config.yaml
experts_per_token: 8
moe_layers: [2, 3, 4, 5, 6, 7, 8]
normalize_top_k: false
routed_scale: 10.7
init_std_router: 0.0389
lr_router: 0.000814
norm_eps: 1e-06
tie_word_embeddings: false
learning_rate: 0.00281
beta1: 0.95
beta2: 0.95
max_grad_norm: 2.0
max_seq_len: 1024
dataset: "wikipedia_en"
Below are experts of layer 6 (counted from 0) of a mixture-of-experts language model. Rows are named router (the router's row for the expert), up (a neuron's input weights, with its number) and show model dimensions 0-255. Each number is 128 + 32 x the weight over its row's rms, rounded and kept within 0 to 255.
After each expert's rows: a language model's description of what the expert responds to. This comes from a sample of Wikipedia text that the model never trained on.

# expert 57
router [ 96 149 127 103  94  96 110 104 135 129 102 160 125  80 160 146  83 106 168 128 123 133 121 141 106 158 176 133 157 163 126 131  68 120 154 132 119  92  88 152 112 140 122 167 183 144  68 103 184 172 152 127 166 157 155 131  71 103 164 101  81 115 114 182 145 142 140 144  91 174  88 130  69  88 142  97 129 150 120 103 121  90  96 148 124 190 121 118 102  81 122 106 150 135 152  56 113 131 170 135 128 142  95 125 132 149 112 186 117 144  79  95 128 129 157 111 138 139 174 124 107 183  84  98 133 170 167 136 122 149 162 107 102 154  69 157 108  99 135 151 108  81 160  98 119 168 115 172 124 158 132  80 176  52  92 153 125 113 141 174 140  85 114 129  74 163 116  88 107 110 139 116 144 165 174 107  75 125 200  93 130 159 159 134 125 155 126 154 126  64 193  94 101  99 123 116 146 112 108 118 116 147 167 182  66 102 128 124  94 137 146 132  96  71 136 153  77  61 118 110 166  80 107 150 149  97 118 129 123 158 187 153 199  60 150 113 107 138 153  70 131 221 120 124 221 164  82 122 164 140 106 180 139 170 107 137]
up1 [123 176  86 180 125  98  92 115 134 110  91 125 117 136 131 154  67 180 119 108 177 130 162 122 141 143 146 135  89 121 106  81 100 160 116 121 108 150  85 143 129 186 112  92 126  59 135  92 140 143 153  89 152 169 210 155  97 150 174  79  86  92 117 181 107 135 130 186  75 139 108  62 151 101 140 110 107  90 102 139 118 180 166 109 147 148 110 145 131 125 149 129 139 163 124  43 139  82 132 171  92  86 105 138 153 101 123 137  98 138 157 181 135  80 173  89 141  78  85  55  87 166 144 123 153 158 111 105  97  82 105 149  80 117 134 129  70  96  86 135 102 180 105 157 161 179 101  73 112 170 154  85 123 145 128 103  88 118  87 150 132 140  99 120  99 131 118 150  88 126 104  72 169 137 124 145 125  72 153 103 138 156 203 167 114 138 158 155 137 142 167 153 135 147 135  82 136  80 141 148 135  87 122 145  81  59 114 110  90 135 165  91 149 115 144  38 117 178 171 147  78 172 138 175 158  89 110 146 119 133 193 105  97 143  69 143  97 131 144 120  81 107 147  88 144 111 140  88 107 115 112 145 167  87 159  89]
up2 [128 135 128  78 128 132 184  69 179  99 165 102 117 148 186 152 158  54 138  95 142 162  21  84 149  84 107 143  76 152 160  70 177 127 167 142 116 135 145 136 141 134 158 142 157 130 150 145 145 172 181 115 122 135 122 153 178  86 125 112 112 131 124  95 171 108 160  58 168 125 124  62 118 110 140  69 108 154  94  92 128 147 184  92 111 108  85 150 102  90 178 124 121 165 120 155 159 105 125 132 125  83 104 125  77 151 131 120 119 129  72 142 100 120 127 135  91 151 121 152 118 146 146 150 112 105  86 140 160 134 158 118 179 119  87 136 157 177 115 163 100 151  98 152 109  84 119  79 159  92 121 125 100 136 171 110 126  81 112 195 135 170 130 102 155 189 136 186 154 138 106  99 107 113 121 110 110 142 157  99 193  88 106 168 122 123 104  60  61 126 123  88  80 111  93  72 108 192 150 104 183 107  84  82 122 115  94 159  73 145 185 145  81 132 142  74 122 142 142 153 120 182  74 125  73 131 125 164 145 159 143 156  72 140 148 167 106 147 150 111 167 113 119 153 137 144 152 140 161 164 169 182 170 128  83  96]
up3 [117 104 149 146  82 136 148 115 112 119 112 168 160 151 131  62 104 134 136 120 143  90 127  86 138 192 114 186  91 138  94 117 111 129  66 124 138 155 143 148  92  93 186 103  73 146 123  57 115 122 140 130 101 126 128  80 186 160 127  89 105 109 127 173 160 188 162  73  78 176 154 142 114 125 123 151 126 123 133  95 173 165 129 116 119 122 136 157 101 107 127 141 171 122 149 129 189  59 149 122 112 142  67  70 139 106 174 144  89 113 117  90 134 145 142 138 125 112 107 163 137 126  89 147 131 114 122  54 162 176  32 139 180 110 102  67  89 169  91  91 137 135 121 157 115 122 140 104 136 169 200 111 133  88 136 117 168 160 154 106 151 179 186 156  87  86  93  67 101 123 171  72 171 165  89 197 163 142 139 133 141 102  85 141 176 132 145 121 150  88 166  97 111 130 118 142  81 135 118 192 178 106 134 140 104 150 136 134  40 137 166  94  78 149 138  91 111 116 118 159 101 126 138 138 132 138 130 110 133  95 175 156 137 124 104 103 157 194 111 135 104 113 177 159 114 115 103 187  64  73 169 113  89 161 103 150]
What it handles: Word pieces after name starts. Second pieces following short word or place-name openings like Pen, San, Tou, such as Pen-te-costal, Nap-al-m, Tou-lo-use.

# expert 49
router [106 134  83  96 128  64  82 108 183 158 156 133 108 133 111 171 134 180 138 158  74  65 114 133 120 166 153  97 175  96 169 100 180 161 197 135 131  98 111 116 159 160 135 157 104 164 146 193 127 120  97 118 125 147 106 143 170 123 133 104 116 131 102 103 130  99 145  85 157 105  76 162 152 138 176 128 197 177 136 110  93 124 186 122 148  92 165 151  84  59 166 140 147 113 145 141 161 162  69 170 177 126 162 194 147 158 109 125 158 164 136  95 142 160 102 127 141 149 145  76 105 126 128  90 150 115  88  73 156 139 193 168 122 152 121  56 141 127 150  98 150  57 155  64 154 170 109 165  88 144 166 202 114 152 122 135  69 125 156 162  65 112 129 131 125 162  78 121 108 110  93 155 157 139 172  97 175 191 153  95 114 153  95 161 101 118  64 139 103 115 170 101 116 102 140 164 192  75 128  70 156  92  90 186  84 150 106 113  72 177 111 125 129 138 116 138 120  87 170 116 128 134 117 137 159  97  87 170 139 159 140 142 131  95 140  91 116 101 132 122 150 130 114 110 159 129 118 100 164 130 129 161 102 163  83 125]
up1 [152 148  93 132 104 174 117 129 117 205 107 100 133 138 128 172 152 193 165 120  72 123 152 194 144 201 139 117  69 143 173 142 143  75 150 162  91 111 113  90 133 158 144 106 149  95  74 152 116 129 102 128 111 165 136  79 153 138 138 128 136 161 142  80 102 153 158 124 162  90  77 104 115 102 121 195 141 129 102 153 109 109 116 169 110  92 147 130 110 110  96 165  70 106 136 138 114 121 102 173 134 124 134 158 113  94  89  96 144  95 166 131 163 150 120 110 175 197 163 107 178 151 201 131 138 158 143 170 145 133 170 115 195 116 140 195  44 108 145 148 114 136 166 115 125 116 147 127  32 108  96 198 121 130 179  91 120 131 158 211 103 140 126 156 178 153 174 169 148 185 102 184 152 143 129 121  98 112 197 136 101 126 141 113 121 113 163 164 132 117 121 141 118 108 110  93 141 104  93 123 125 161 102 120 121 132 148  89  83 154  79 168 200  82 128 211 104 140 103  95 159 109 159 129 164 157 162 178 186 116 157  77 104 181 136 156  84 143 116 154 170 117 120 125 150 111 107 101 137 104 158 132 104 146 147 174]
up2 [ 80 175 170 160 101 125 141 139 128 128 153 104 165 131 184 114 141 126 102  98 165 126  97 105 152 112 138 148 150 111 139 163 106 125 132  46 141  91 114 133  96 110 160  91 135 155  39 134 127 116  81  98 135 159 113  99 190 140  68 140 108 139 121 123  70 131 186 100 140 100 120 198  85 101 123 112 104 152 158 141  99 133 179 112 162  93 129 169 147 100  55 135 117 117 140  79 136 147  92 109 198 113 162  99 154 142 109 137 126 131 128 160  90  86 104  98  72 215  64 117 171  93 133 160 135 174 169  89 155 120  53 122 129  73 145  80 130 112 106 129  94 129 113 138  74 158  29 131  86 129 128 119  58 114 151 202 160 101 172 125 133  91 156 103 173 117  90 136 130 162 133 129 125 120 145 184 106 174 154 112 125  59 195 118 127 139 164  92  82 148 114 184 126 133 124 154 148 155 155 124 106 103 130 195 132 102  99  94 111 123 102 155 127  86 148 160  82  85 117 190 131 105 152  51 108 124  85 114  99 160 117 108 152 128 111 148 174 138 107 114 127  96 126 108 148 139 114  79 166  76 153 125 129 132 136  82]
up3 [122 103 120 168 102  97 120 166  70  95  89 125 121 103 105 101 138 104 153 187 121  68 167 111  92  98 164 143  84 162 118 157 157  94  86 118 121  84 165  97  91 176 125 131  83 130  98 172 109 141 168 125 156 155 113 146 138 148 182 141 183 178 107  39 149 142 149 148 118 109  99  72 156 126 134  36 128 108  78 131 132 128 135 177 134  86  70  84 155 151 114 102 181 131 118 178 103 162  87 133 109 142 172 107 119 107 150  30 144 106 159  89 136 125 107 129 177 118 123  96 170 169 104 117 146  99 107 111 116 141 113 143 129  86 125 128 108 156 148 154 157 116 146 145 154 129 168 150 127 135 128 194 104  89 154 124  78 130 175  73 160 125 133 125 137  95  76 123 124  97 112 197  84  62 135 118 158 104 109 138 160  63 151 179 223 127 106 138 114 151 130 105 131  98 115 117 123 110 166 193 144 167  96 195 154 144 100  94  46 138 166 148 172 148 203  96 138 144 103 140 102 151  95 188 118 145 150  78 151 163  95 132  88 122 145 113 103 123 160 113 137 138 116 157  83 135  91 137  90 183 138 150 136 168 113 118]
What it handles: Accented and Romance pieces. Middle pieces of European names with accents or particles, such as á, è, La, Le, in Verlag, Vanhoudt and de l'Eau Rouge.

# expert 17
router [112 154 149 121 134 104 133  92 142 146 133 176 173 116 105  99  63 122 147 143 134  80 165  60 133 103 131 154 149 154 135 136  94  85 172  96  86 102 118  66  98 119 170  73 108 103 144 121 193 111  72 173 120  92 132 112  88 158 104 155 123  78 166 118  84 192 146 120 141 102 126  77  79 114 155 138 163 188 183 171 149  97  98 102  74  98 147 142 140 110  74 135 138 116 113 117 143 163 132  98 107 122 142 116 172 112 158 152 100 171 132 149  45 109 127  85 127 108 172 139 126 148 110  93 140 168 140  97 138 117 101 179 197 169 132 102 156 117 176  86 140 178 112 172 159 166 167 101 100  83 110  89 177  97 119  61 106 104 114 116 134 148 185  87 136  67 132 162 134 131 143  86 176 126 166 160 115 153 133 102 101 106  93 135 141 114 129 138  55 147 183 110 124 119 191 141 121 158 144 141 158 138 191  75 131 144  81 141 103 192 190 185 139  96  77 117  83 165 115  57 102 132 149 108 135 115 121  79 147 110  98 110 155 118 168 159 104 150 175  92 122  89 117 130 147 138 124  73 183  97 145 166 148  92 104 145]
up0 [101  92 112  83 118  65 115 109 112 146  98 110  92 109 133 154 113 149  72 144 166 180 115  57 144 154 157 102 159 157 120  84  94 115 115 140 121 126 152  74 187 158 136 145 126 147 126  86 140 150 163 167 132 100 141 122 108 173 160 184 130 156 106 167 112 163 189  79 114 180 145 100 163 138 152 113 133 132 196 125 133 176 168 126 187 138 135 149 136 123 101  67 132 153 229 119  51 129 130  75 105  85 136 119 167  76 128  77 112 128 114 142 104 173 188  92 151  91  93 133 106 114 106 182 190 205 154 123 113 123 103 100 206 131 149 106 116  37 130 181 133  94  69  95 170 110 101 133 120 148  79 143 133  98 132 115 175 149  84 118 111  94 113 136 170 115 120  56 119 147 141 118 115 158 125 127 118 134 133 123 126 181 145 126 167 106 139 156 134 137 152 126 116 152 146 158 168  93 100 166 154 214 103 138 159 154 117 140 105 120  83 160 105  76 161 114  90  94  97 169 118  83 121 114  78  98 186 115  91 104 115 133 131 109 177 110 133 125 158 155 182  91 120 134 170 168 101 156 138 102  89 149 156  92 163 113]
up1 [ 84 130 113 186 173 129 160 169 111  95 195  90 163 116 154 107 137 116 151 117 160 127 127 125 166 102 158  63 178  94 103 163 116 158 127 105  97 122 171 114  88 103  94 128 140 107 186 104 124 109  98 118 135 125 130 166 135 164 104 122 137 104 142 124 106 155 113  87 156 126 128 131  89 128 143 160  48  94 142 123  71  83 136  85 120  69  51  89 150 149 123 173  95 167  91 182 100 114  31 143 131 198 117 124 157 132 176  85 102 104 165 172 110 104 176 108 213 117 133 150 146 151 176 144  91 101  72  39 161  99  97 126 138 122  99 155 212 127 150 151 159  93 148 110 136 139 129  84 145  89 133 110 105 124 152 124 104 155  98 149 158 125 179 106 134 105 148 154  77 136  65 138 121  91 108 145 128  96  94 136 143  99 152 170 249 184  69 139 189 129 100 170 101 115 158 142 127 167 120 154 100 181 107 105 118 127 118 109 152  86  99 127 104 135  99 139  97 187 101 160 126  89 148 168 175 128 102 157 112 100 108 121 134 157 120 140  97 113 115 148 168 101 109 148 116 105  85 183 157 122 122 126 143 150 138 125]
up2 [149 171  72 190 167 116 114 150 101 128  66  90 192 162 107 117 133 128 141 144 217 140 133 113 142 114  74 133 114 142 102 138 122  93  73 119 130 103 146  77  97 140 180 126 190 174 141 154 134 143 116 119 110 129 133 151 109 123 141  79  84 141 120  86 150 114 104  88  65 138 127 116 178 102 123 125 179 143 139 136  98  99 118  88 150 118 142 108  98 142  84 131 163 132  99 170 134 193 103 102 163  68  99 168 138 148 124 139 173 118 182  89 138 139 109 153  62 117 144 141 114 101 100  97 120 172  79 154 144  66  82  66 140 106 133  84  73 138 177 123 149 133 138 105  97 196 106 153 165 148 129 183 165 148 105  88 149 128 154 128 103 129 126 127 132 104 111 143 184 154 139 186 114 159 132  85 123  66 158 150 122 166 150 144 175 111  59  88 125 140 152 153 163 118 109  88 178  95 132 104 158  60 112 130  99 123  62 208 107  94 121  84 111 110 160  88 109 141  85 174 128 119 189 137 138 118 200  85  95 159  91 135 157 166  59 166 153 133 161 177  94 163 104 179 149 127 151  94 122 131 135 178 139 137 122 132]
What it handles: Word-initial pieces. First pieces of words split into several tokens, often institutional or sports terms, like ass(embly), res(ervations), Civil, ski, bi(king).

# expert 61
router [ 91 115  36 107  72 140 149 107 140  99 124 102 104 155 120  60 128  82 110 157 113 170  96 149 119 106 145 162 116  93 111 109 200 109 150 121 151  86 106 173 129 123 116 115 125 154 132  97 164 137 138 100 148 196  94  59 156 139 122 143 173 137 121  92 193  95 159 130 113 170 129 102 137 196 147 143 136 165 121 101 139 102 187 109  91 154 124 184 141 133  91  73 109 128 151 129 185 145 182 145 136 134 109 119 103  97  81 150 132  72 135 149 174 148 129 163 124 130 144 113  95 118 125 176 123 147  97 131 143 110 152 109 141 109 123 100 155 117  64 106 137  65 129  95 144  94  92 145  72  96 140 115 104 160 110 100  64 106 139 158  95 133 138 128  68 140  65  69  90 207  94 167 172 154 144 100 113 105 129  53 138  62 140  75 151 100 117 117 167 101 104 131 118 152 169 180 150 121 135 125  93  94  98 144  85 135 113 122  99 116 120 125 109 166 164 179  97 153 123 126 169 103 102 133 123 120  80 186 185 117 105  99 153  76 126  77 185 151  96 127 132 131 121  79  99 104 144 116 220 119 151  83 105 179  50 127]
up1 [111 127 154 170 142 149  71 186 125 177 114 106 130 107 107 130  80 119 116  86 100 125 124  98 100  93 113 139 151  93 124 103  99 146 136 142 137 100 138 114 183 100  92 107 120 161 152 138 168  86 136 206 145 131 108 166 137 120 177 127 108 110 141  98 115 109 149 117 151 181 134 197 161 130 107  96 174 139  76 153 128 166 106 139 136 115 160 150 119 132 165  88 135 116 102 158 105  83 173 106 144 190 199 119 156 136 156 129 131 142 211  84 143 110 118  60 135 162 146 106 136 163 110 129 124 154 135 157 186  84  79 147 109 130  95 166 120 108 107 127 159 157 105  81 172 123 119 111 153 139 151 194 178 154 127  94 152 108 111 186  76 108 114  56 151  98 128 102  96 133 184  85  94  83 205 139 107 113 140 116 182 149 163 130 103 215  93 202 102 155 172 158 182 113 126 139 108 191  89 104 103 108 210 128 162 119 128 104 125 167 137 168 150 198 177 124 136 165 156 115 129 134 130 134  81 126 101 129  82 174 105 155 124  98 121  92 112 135 178 137 109 143 100 126 133  82 114 110 131 125  93 167 124 128  15 133]
up2 [133  98 143 143 106  89 110 133  93 133 165  83 108  86 121  97 106 140 127  71 102 137 137 108  75  97 107 115  28 157 141 153 185  17 143 232 135 100 103 119 145 121 163 185 112 138 105 133 102 143 137  76  97 112 137 120 107 101 163  95 120 134 141 116 100  93 122 137 115 167 216 143 102 149 149 103 190  76 122 184 183 141 131 107 154 125 116 109 124 151 194 144 158 168 122 152 185 128 123  69 120 108 169 173 173  93  63 116 134 112 144 145 160 114 153 138 103 135 192 166 139 116 104 174  87 109 103  80 135 131 111 137 125 129 159 134  86  81 129 119 124  83  69 181 163 184 111 150 159 148 132 150 125 135 112 115 151 137 129 139 142 117  99 126 154 146  85 128 105  97  75 172 124  69  92  89 145 110 135  99  87 120 105 156 111 118 127 135 142 148 195 126 161  99 121 140  96 120 166  88 134 141 114 122 129 108 188  86 149 143 165 146 158 115 160 102 143 187 138 110 146 126 126 155 144 161 121 154 146 157 119 132  90 114 161  95  66 171 148 179 120 157 151  99  61 206 151 139  91  69 100 104 139 138  67  68]
up3 [114 126 158 154 144 159 155 154 137 177  99 168  70 129 137 142  75 182 129 115 127  93 169 140  83 163 144 119 104  76  90 129 134 153 101 131 164  80  82  79 161 138 102 147 134 116 122 121 148  92 120 150 182 169 122  43  92 150  86 162 117 122 179 151 135 131 188 134 103 141 121  83 139 129 145 170 135 156 146 147 187  82 155 109 115 171 108  99 101 103 112  88 146  77 160 136 128  88 120  62 104 228 107 125 108 184 173  81 167 146 127 148 152 113 158 147 159 114 135 145 131 159 142 111  55 144  71  90 154 112  30  97 104 113 111 156 130 121  68 151 148 110 139 123  96 133 132 164 106  73 149 109 123 122  93  94 136  89 112 190 147 143 138  69 127 158 101 125 103 120  74 155 127 107  77 136 127 166 144 113 102 167 100 148 118 172 106 103 153 155 127 126 162 228 126 111 120 155 152  96 134 126 131  71 111 109 108 117 151 154 131 162 138 152 110 141 101 130 151  71 196  71 129 119 133 171  84  84 157 146 113  83 120 104 164  83 154 124 104 100 208  84 127 145 131 167  89 114 161 178  70  93 102 111 128  94]
What it handles: Surname and place-name endings. Final pieces of personal surnames and place names in tables and lists, such as -ić, -ović, Johnson, Smith, and München.

# expert 19
router [ 84 160 126 156 127 143 150  91 213 117 162 112 146 164 160 119 110  68 138 195  61 105 163 137 171 107 139 147  91 141 152 143  64 152 175 141  74 163 135 115 112  96 149 123 137 135 125 115 110 132  98  92 138 144 221 151  76 129 150 120 116  82  83 113 158 176  98  93 114  53  90 152  93 104 137 139  65  68 149 125 163 129 125 165 137 132 133 149 138  97 132 151 119 138 167 154 140 101 113 136  97  84 139 141 122 145  73 115 116 129 129 161  99  68 140  69 190 129 102  86 115 147 125 196  76  76 157 107 110 122 125 122 156 132 114 179 134 174 105 154  96 135 140 160  61 140 164 100 140 158 113  85 124 144  73 106 199 134 115  99 150 154 198 144 187  75 119 144 184  94 154 104 113 144 124 160 134 149 170  68 165 163 130 154 152  98 167 118 177 168 187 136 128 116 136 158 121 131 118 127  75 132 121 168  89 113 133 105 119 165 172 128 151 151  87 150 139 171  86 130 163 126 145  77 152 127  64  67  79 109 147  74  99 125 177 156 109  92 130 147  83 120 116 141 152 105 120 139 132  70 122 136  56 152 114 152]
up1 [151 155 138 194 167 122 125 108 115 113 116 147 146 186  77 179 115 149 160 114  97 141 100  81 110 110 114 131 146 137 122 122  86 109 155 116 108 103 131 191 125  97 155 119 126 135  97 138 128 154 101 147 205 173 175 180 134 121  90 116 147  46 168 144 122 135 193 127 138 124 155 156 125 109 136 157 102 134 169  90  98 120 122 119 126 191  67 171 130 149 102 107 108 133  97 162 132 122 127  74 171 155 129 168 146 149 162 127  96  75 168 159 178 126 169  46 116 194  96 122 170 158 118 111 175 146 163 118 144 127  70 138 114 112 139 107 164 103 156 128 109 151 138 150  68 136 125 180 147 155 108 103 141 196 136 162 133 177  58  80 143 179 158 117 112  69 138  78 110  62 104 134 138 113 117  83 168 144  89 135 140  70 164  76  77 146 126  99 141 116 155 119 114 132  92 161 148 134 124  63 164 138  69 113 131 151 134  86  79 150 147 118 131 171 118  92 145 155 102 193 132 150 101  99 112 149 113 130  77 139 169  49 162  83 107 121  85 153 197 168 193 114 168 144 169 168 114 143 117 130 122 174 145 129 158  75]
up2 [134 131  99 132 139  92 176 134 156 148 132 111 175 163 136  61  84 154 132 122 182 134 156  84 111 151 139 103 113 149 201  55 113 108 184 130  94 157  88 162 111 106 114 158 170  69 137 132 107  62 100  67 153  75 112 118  93 142  99  50 172 128 111 126 114 156 136  87  77 158 122 184 148 138 173 110 119 140 121 114 126 144 149 172  79 159 123 113 112 136  69 109  89 137 141 149 107 116  83 108 150 178 149 128 151 132 149 164 123  88 132 113 162 101 178 145 216 136  56  98 149 131 188 102 142 118  67  98 154 107 107  92 107 173 112 109 154  69 134 152 137 161 148 153  95 112 108 132 137 119 167  93 144 156  65 131 108 127 131 145 178 129 160 162 164 148  95  69 122 158  94 107 158 132  80  79 214  96 112 179  86 135 145 111 155 165 123 103 110 155 209 125 125 156 104 190 113 114 109 146 174 153 138  75 104 157 181 126 201  90 137  91 186  86 156 184 123 136  82 130 136 128 132 193  97 153  83 132 118 126 130 116 133 128 134 111 148 143 147 138 133 139 159 160 103 107 123  96 161  89 137 145 109 148  71 111]
up3 [155  95 113 151 120 119 173 147 134 123 174 107 148 156 111  76 183 132 121 159 139 143  90 169 123  89  82  87  62 178 155 171 130 125 117 132 195 175 122 109 109  75 104  82  99 117 102 142 163 142 111 133 109 140 142 175 128 147 182 120 145 142 109  85 156 137  95 194  83 122 135  47 138  99 107 162 126 124 144  86  89 146 147 106 127 148  96  83 155 134  91 132 150 163 167 168 157  88 205 104  92 151 125 149 151 115 155 136  89 159  70 121 120  58 105 127  94 125 115  59 138 101  85 104 127 118 115 101 198 130 136 161 107 117  77 167 126  91 128  94  80 136 128 166 169 117 104  99 166 166 130  36 147  73 153 127 171 137  90 124 159 135 104 147 141 101 131 182 121 125 132 126 164 119 153 141 122 117  34 209 104 135 180 102 171 129 118 114 112  76 103 121  66 157 122 150 117 114 130  89  54  73 161 130 140 125 173  37 178 144 112 102 139 122 151 203 113 134 106 134 129 167 175 145 104 137 158 120 130 132  95 150 136 119 125 152 152 114 175 174 169 110 113 114 140 102 154  87 129 116  85 115  95 115 182 131]
What it handles: Title-initial words. First words of song, album, film and publication titles, often after a quote mark or "of", such as The Hollywood Reporter, My, Your, Love.

# expert 62
router [158 132 170 121 143 130 150 139 142  92 135  98 158 144 121 179  78  94 105 160  94 128  84 121 129 172  53 154  82 119 127 110  96 163 174 109 157 156 103 137  90 145 170 161  81  91  96 144 136 139 133 126 144 100 169 135 104 171 163  75 118 134 126 114 169 149 111 165 109  81  74 158 113  79  91 183  40  81 173 124  79  83 142 179 159 112 142 169 107 147 149 115 118 123 110 114 129 136 128  98  72 152  96 167 158 166 103 191 105 147 121 104 194 153 151 113 123 195 156 107 115 116 137 147 117 168 144 125 141 134 141  61  98 167  97 160 180 113  83 115 110 166  76 168 125 144  94 204 133 184 119  76 132 136 113 140 190  77 113  81  91 122 129 138 192 126 162 142 182 125 145 108 110 122 128 145 117  83 165 194 116 120 101 132 159 117 155 193 116 192 175  82 147 181 138 176 127 142 135 113  82 113 128 152 121 151  71 137 160  47 112 162 113 119  96 116 104 150 144 124  94 158 117 119 121 173 141 174 146 166 117 136  99  85 128 134  79 122 139 106  75 145 135 129 145 143 132  73  74  94 149 193 106 131 120 180]
up1 [104 154 131 143  94 157  64 213  90 106 103  67 181 117 105 139 133 129 166 103 131 153  96 152  94 167 161 130 199 112 147  70 102 100 171  99 136 150  99 108 129 146 181 120 164 118  72 137  76 142 106  70  85 152 105 137 128  92 141 153 170 127 111 131 122 141 106 102 137  82  79 130 153 151 110 129  75 107  93 193 101 119  59 151 146 135  91 121  59 130 108  81 133 112 129  44 112  80 109 185 151 136 120 148 179 127 170 148  80  81 138 130 149 136 131 154 133 133 157  65 126 171 121 150 126 151  99 141 152 166  89 100  79 153 143  74  84  83 108 131 115 129  87 120 138 120 183 118 167 130  98 153 138 108 129 109 154 112  39  56 155 118  89 123  81 166 158 117 156 107 105 135 124 130 129  96 149 142 143 184  74 187 131 113 157 147 140 101 139 153 159 148 105 129 156 122 135 177 202 102 122 166 155 131 109 102 146  84 104 116 124  77 161 165 129 177  60  96  91 110 159  94  74 146 181 114 116 165  77 137 133 143 100 130 163 119 136 102 100  90 201 151  98 121 187 127 130 150 112 191 117 146 130 129 140 126]
up2 [ 92  72 108 204 155 134 115 135 141 151 148 121 104 118 125  91 166 106  91 145  75  95 132 176  94 166 157 140 132 171 131 128  84 145  88 141  84 106 197 158 107  68 183 182 162  98  90 143 145 142 164 102 142 129 158 139  95 100  79 149 116 145  52 129 159 120  84 148  96 112 112 142 158 127 131  87 105 127  84 101 130  86 171 109 117  88 119 177 142 150 122 104 113 109 144 135 123 187 103 112 144  70  72 156 147  90 106 141  91 180  59 123 158 126  88 189 152 110 107 115  79 114 159 104 175  89 114  84 154 135 142  95 151 154 156  63 129  91 106 137 131  86 133  94 156 135 105 158 138 162  88  70 150 105  62  99 121 173 151  86 117  89  68 141 113 148 145 161 119 152 128 148 136  81  89 116 137  97 127 110  87 120 131 194 122 129  93  99 122 185 149 173 148 144 109 118 168 163 178 107  62  72 171 157 139 196  92 136 147 135 141 112 133 124 151 146 155 121 177 115  86 110 146  94 125  92 196 143 142  95  39  58  95  86 156 147 104 137 166 167  69 124 103 124 100 120 111 173 113 119 167 119 107 111 114 136]
up3 [173  95 115 107 130 119 131  82 141 102  88 120 177 101 142 151 127 158 167 147 169 158 148 117 132  95 164 162 134 202 132 146 119 100 133  91 117  91 154 131 109 191  90 128 141  90 137 131 114 160 108  62 180 173 128 154 102 138  65  81 165  98 151 161 189 157 191 111 108 116 150 147 147 136 160  64 116 117 121 185  88  84 114 119 108 147 178 134 133  83 119 147 107  87 160  93 164  94 143  99 129 117 111 154  98  87 135 124 168 153 105 117 122 134 132 118 102 145 145 145 119 107 151  91 123 130  91  86 108 144  92   0  92 110 143 108 134  72 177 171  40 143 113 141 151 135 169 169 119 161  93 148  97 174 144 114 161  98  97 133  96  93 138 140 155 174 103 146 148 119 116 179 105  38 136 138 101 135  87 161  77  94 112 161 111 170 121  66 109 148  75 154  42 150 155 148  94  96 105 148 124  93 118  85 171 193 159 131 128  99 118 166 111 182  90 202 176 188 158  73 134 129 180 121 151 127 135 137 123 133 127 104 104  87 132 148 152 120 114 146 117 103  86 130 125 134 182 126 128 108  93 178 115 108 121 131]
What it handles: Song and album titles. Word pieces inside quoted song, album and work titles, such as t in A Little Bit, wn in My Own Way, thing.